Weights of a small mixture-of-experts language model, trained from scratch on English Wikipedia.
Size: 13 layers, width 128, vocabulary 1521.
Experts: 12 experts in each of 12 layers, 2 picks a token, a softmax router.
Training: 682M tokens, 5205 steps.
Below are experts of layer 6 (counted from 0) of a mixture-of-experts language model. Rows are named router (the router's row for the expert), gate (a neuron's input weights, with its number), up (a neuron's input weights, with its number) and show model dimensions 0-127. Each number is 128 + 24 x the weight over its row's rms, rounded and kept within 0 to 255. Numbers have three digits each.
Before each expert's rows: "mostly gets" lists some tokens that are sent to it at least half of the time. This comes from a sample of Wikipedia text that the model never trained on.

# expert 2
mostly gets: " for", " was", " from", " is", " in", " at"
router:127143139112139131149078121135103147113113185114122110107155138120139096155068105124107123115070123124108117098104102160138124124095164137167131112146092148127150157123096135110136136145139134162113102119117120122126137094136134131105112127141149062127191074139180113144097122153142158144066172154120149104140126135111124150156114096133112129123114163143125089135139125139145143119178
gate0:102113164147142118134141183125112166117171138119119101158139134137133128130139107108101112094101139173093172130154163139083111129124135132158108087159086128136118166150143125160152134116134094125134136138102133148167122124141094116125129115145056116135115107117075149111077113182149084099152100110147089098114122159118111124153130155153136120140125126166154159113112151152120158126129
up0:121118165149132131108142149169128081128137136152123113148093137118143114125172097124096118144119142137117146149091121106096127149125143112129136116128135140102123116147155115151134091145151115111116189137092114109141117170173127046186112162130123109148174124112104116116125143158142101158116084147164131096118080137146165105148101120175139117097081106140124111089115113136132105143134

# expert 3
mostly gets: "The", " con", " cl", " play", " ch", " al"
router:162153095111164182100108140154124139142118180145127111129160116133117138135129145101146141124114104152144133096123117162156119113124119108145113123106104124134174121143115117179152079145137152114149126133129169105129174101096129146140152085151112148101123152156141172089136145116124126166112110120107092144159169130120127139091147096109103141077147107121156151148201103155138118157109
gate0:127160136097166145132112108115148113120117105079128143156132124131102130152123136170129119143153132202096148135125157144132096100135183095096106133118129119137135135140180110176115131128112138114139156093175110156126098118143124160158141160128138149103159104188172106096124129152119106141099124164150113115140172104154107106119140093148103085143145105106120152114139140143150082141141
up0:147101128127131166131131147146139138113155137138106104122113135142217092138143146140129105127133130122129105151127118100129144159151154135123135144125115117085088135125169116180158107122169096141189117144174138111125118136143101120128129146094142115120089180157123102118123120138116113124116164124161167136106189104090114142123137121109088128094178115168129157119144118095103102161144

# expert 5
mostly gets: "s,", " and", "a,", "e,", "),", ","
router:140125123142096178110129111116126145092116098120150168134156124109108129120154144137117084154141152106089152147140117157119096134140107135155075148114098115132166127110130162113089126105131154176155135119123153112099089169112170123077111152109166141148127128129109107096083112113132145107115116130133139106136140169122143143090146173120141141086125132142126103128085140138118055078130
gate0:110131165126152127118124116137155122155133143165115124151100090165137106138150166167158130131148088123135138140103144108121095153138154122173146168143146106131141123117148177145101111157127155145101162098117114190096120119124159140120152184135167087119123126162117099114121140112138111118086135182138101123081104127135131079124131105131124093096169130115154110112147127142122181130168
up0:127148126100160166134132153127125125075129157127139161125148114116123114079137173121120087094123116069134099135127166128159136133113116163131112123122134121134158144135163180076109148152117148123152172144121144146150121139144126107187132136117126163129108117129151138175123130133121107149082127167145101115138122114129150163161137145174112108152132158105119096116133120056099141136079

# expert 7
mostly gets: " \"", " (", "–", " un", " dis", " o"
router:134097130114187130094138131101116113091151173127135128133111152087100141122174174075119090096139140121129129091160148125131118125121141124147158132149152128164085110114177125165140114130129092118141120122121125152171145157153128118157124098104121104124148162137159131146142120135182091085137147099139155145114147143150091142186128104139137094169150108151161157125153129134124141131093
gate0:107126164144133144075095145121114125135117124114140125120120156109152134151131139118100130122106107177151142122123086138103152135160105146152120107137120134160128128106149082143101107157116129170147094142088105147170142135144123091152092160121119154139110094095129158114094140135107075145108143121101144115203107134134100140138097112137086150189159162114100123120117092125126080156142
up0:131164111129094099160097132143116135161160115144149099116150092144123111123114174126138146114076099112101142097149077118118106127125113104090121171121120139133136141146122158108069099144185091100168116102080138109098100121114068121133139139111105107129142127172124126133101085111164142165140124114110109129092156157103119144127158159143172138153154131147133132138123121133110163122146

# expert 6
mostly gets: " M", " D", " H", " F", " R", " s"
router:125129094129135130139152130120178134157120142143138092149087115124159179112164141160121135107130149104091115093129162147136139168142131075112153117157130072120136115094110122117115151121141105142165132145099128167137144128179118103133129128148144147117116118131154108091194117126125127164114069127097120133062130156137134148134089120144132136129107121174135164109156095147102146122092
gate0:105135099099168117101131137107114152125157091131111142150117133174147135136114109098116139095093111125139102136119145112115117171086116153105148142120103125121115106119070131123116175105148132148112150150089165157117125085132106168104188099141111141135089175157160116124098113102118117168108140104125131082116167127153137093100086114128104139123137086138162140124155091117140138155154
up0:125121153107092128176135083165121131151122154112155141094100095117142096138181167138110109099157149176088117149129164095138153094138092114119115148139141131123161100119129156138120109093155148110113088120118131139142174139106121131134101136142143112111154118150122091163152140134194152101182146135175134149132129127132104133142083128127104181143126115126095126171121151114150143134134

# expert 1
mostly gets: " Fran", " US", " John", " New", " Geor", " King"
router:142068138136120095135157142154150115100108145130068079150128144109159157125175150114107154178158133097158138127129140112121106129179171153128177155177145136110130128127155132111135111135127122139131119125110113121136124147134082088133151109113111154081084120142088114175129126101119139143150108103119132152085107139141120153140162095115145125147114120104108115088167149123102132167125
gate0:109151158121150109088147140139135133102127112079138142190123123092133171154184138138135117118118154092110107152148114108148128150146133126108137155138158133102109146130098111082138133094070115145122139147101118116150111177140138168160123125119189118159098139134103140182159171133130111097109138111157150121090115116110194114137119131121128111113135160130138152161111154116137154143151
up0:145123142145151137122126205153126171154136095155122136087101106096099132119132161088164095168121105117139135120101124122123109085107159127129121126169112087143094116143157159100114128155155116159105123143144136124114143085122138118106159107168142101135111134143081141117144138125119129117151130109128148130174132106120143115144081112150097147169097131124167114162113080154135132096181

# expert 9
mostly gets: "==", " ==", "ished", " two", " used", "ted"
router:117139143121108133175128102104131116134134098150164130116112095104141090111096121162151163130153106171128143138127134091085119103122093153089070130104147109145122174144123102156129167114099152127115147136139105145133109113101156093117114093107145077128160131126143148166103115116124136093145153128147120142130094132145141086131143138133176151170163094139154129094100098122181088121149
gate0:108127143130143139154147093113108107129105130126160118141111144118092187140114148104076131128135100089126135141109153117092121115169127123091115140138110122102124131105138132125138132095199105112087142139126099158151154153159109148113100128116122128152164124128187152137159163100088159091133146126106189127117078070134147105105125136117134106111096129161133134135167093118113108149118
up0:122119118115098145145104074120100129144085128136137135136098141087109142132118116139039140106100116076099091141139160129121146155147127135163123128110114119140083115097137159128147158097114110097121128130140133157125115162097139137112133076067168106142154116121140132107122163146160130098091179140116120129096095154129148112129094123164084148126119141135089115133155100128121129151110

# expert 8
mostly gets: " 0", " ", " 18", " 201", " 200", " 198"
router:093120103149166147092135143072069146136169072108128167139123131155130170123143096117122104103131166136127115176105137095131154115165153112134168108124125143140095107158141090125121143154155096114136110184143139103121134123129098153112137130120135187149131122134120147150133160148112113131091169101125136118099121122172141148141111147145118147133127129149107136067109142134179130129106
gate0:147121123131120139110118105135133151105152174158118147145141140148117132145094123137129146109110116106139134147115153155166095148126151105098179147185102152155107120091160145159113092141105093154154127123092169116153123110082096145132144120078098146120106127145154090144145168155126110148143134121124145137135122145138149203078144138130152157144126129183136123106114172125143164096138
up0:164140139126143087137089111130133101114145134157122105115151130114162125121145112101151097144135111138138139138153134083097160120128112087115143114100125098111142151172125160101163105109135132134106187162156117151102123155147129132115142132167110118153129089087132144139113126148158099088153129133140123181115144134127127104128101060103148063141156110107086105159161091157118134139093

# expert 10
mostly gets: "ina", " Japan", "ai", "son", "ó", "|---"
router:132098143143154071139158142109155110174133110130125134148134175138030127113136107141156139142154113157146102140158125139122143124120129113108119109077113131112112123121125135115113112137096124139090142102143116111110104129139113172117125165142118120176113144085057099138125166084107162129175100144144095138150119104138106101106148114129106100143116113141120139164148115107115154101137
gate0:103089102131099106127141127103185160166128140115117162171106129112119121117133145182134133168087126144131131120121147123097128186128157165121106142182151156129129121178106144160114127151115082169118139101097169101131158131163096132111142139091140126162146166120118144106131142098127143137167125153129136119126143157103124136120164147075126162146136151105088121133149133085143107129136
up0:129108102145096102103158112137082077124166134149127140108122134138126134155076114128128107118101056088108097156133126173135115134129136156117114120162107094143114129111101148124131157129123121116148123133114125159155124109151159113159120172109086150102105127129118090145112087074136156120108149115147111154088179167131145137134088108114145130084119148098105155077095145132129124122130

# expert 0
mostly gets: "y.", "ium", "es.", ").", "resident", "ation."
router:129146127086101111150126102137130113118128124169125150098119121120151082133122119151136116174134095172098121192129092119144124138135115109109108134087157152121117130145112101101120098123117127120091139100129144141079120138110123158115078134165114107126123120095082125136109150143124085102092142159158154118168114096112102085100107139112090167098124186109118102166106139092149145135150
gate0:108111134105092130132139117115115129139136133150159135089130171143077123112147137147143158150091122147108162094150103145136113128114078111157109068122103130084129099122124143124108121192141124119104112101119134102136128121095104138142113104145161161131135154149116135138178100135114147148150140131079128125106158126130095109088096112137143095135126133138061122147141158066126168103169
up0:120125160110138115136131113108156096121146152122106175130106141125143085139079124164157141118104143143139176141152149097122113120076116128095172118126136141092137140108094149186086106134117139141140137069104107151166131088159103116125128181089128136111131117114189116144138128156133132111173139165121088159163149129088150148135150146117133135121125108139129090107132121160142120148112

# expert 11
mostly gets: " ad", " acc", " rec", " inc", " spec", "cc"
router:135125135124099119129127133159146131139113104098115136104107115091110108099101124095111160092122152102162109140147151102117125160080077129146141135163112157147134144126117169102119139133087118108121115113115141127185138132082140131139121154080106146134105132123137082129171081176129112118161163125121125098137124089104159132139085148136116106145142151056143155143114162144092145154097
gate0:114122056085157124096117097152132128137123139154070101148084140147094126108065138159143140119134118133120120108116100118144138142109112146116112103098145177102148098130127152121114123135120155123087080133116129121119171168116113142115125108128089120115160153152133103149087137165181092138117140103119141120106130080084147143102118122119085125130113136137122152138103124134083122120172
up0:137153080113121189148123123142130098110121141130147149132122107144160153108116083098127120152162126156120157135092120126169130156134125154109107143166093138176161109137132105141147117132120114140120143134101114120147160118123108123162158194080159138126141136083130150141123082066136158166160105124108130123130123145141091127152114128116069161095140148126170159141111119111148149118102

# expert 4
mostly gets: " the", " a", " The", " an", " |", " his"
router:112171119156097142150095175138087126102110098096135135138142140218148111163088111167126168152125103092115159115084105119100128102088146160139124102161115108107131120126100129116164172127149111116136130134144092129131100099143149147144177139166117167127138134129151125096114110141129137179116097143133122132151132129106145123135131163159140092126097117155105109148114153113102115138136
gate0:131127119147150091203112200137129109133129131123192102113149109125138131137110109121143116106116152142134105117078094162107146101112171114107092100137115104125107101156113085122141129127146114107113119154111173133129161105141111117148156113154135094136094154112111107129130183166126163152125139095083112137139116107148120133128113138155157130107187135143156147141147091121098104122137
up0:115138145125157092116145133108130104095138121131139089122091106131146095119111118136136140124114106083131115137129137135103134105089148103127136136106102095083125118166123150138124151148127086081103144115121107143077081110178141149107118152078145074123123157121118119096152102138161131139073124129122131143136151127124107172172085111189145084099119134126106125123083087110121152134113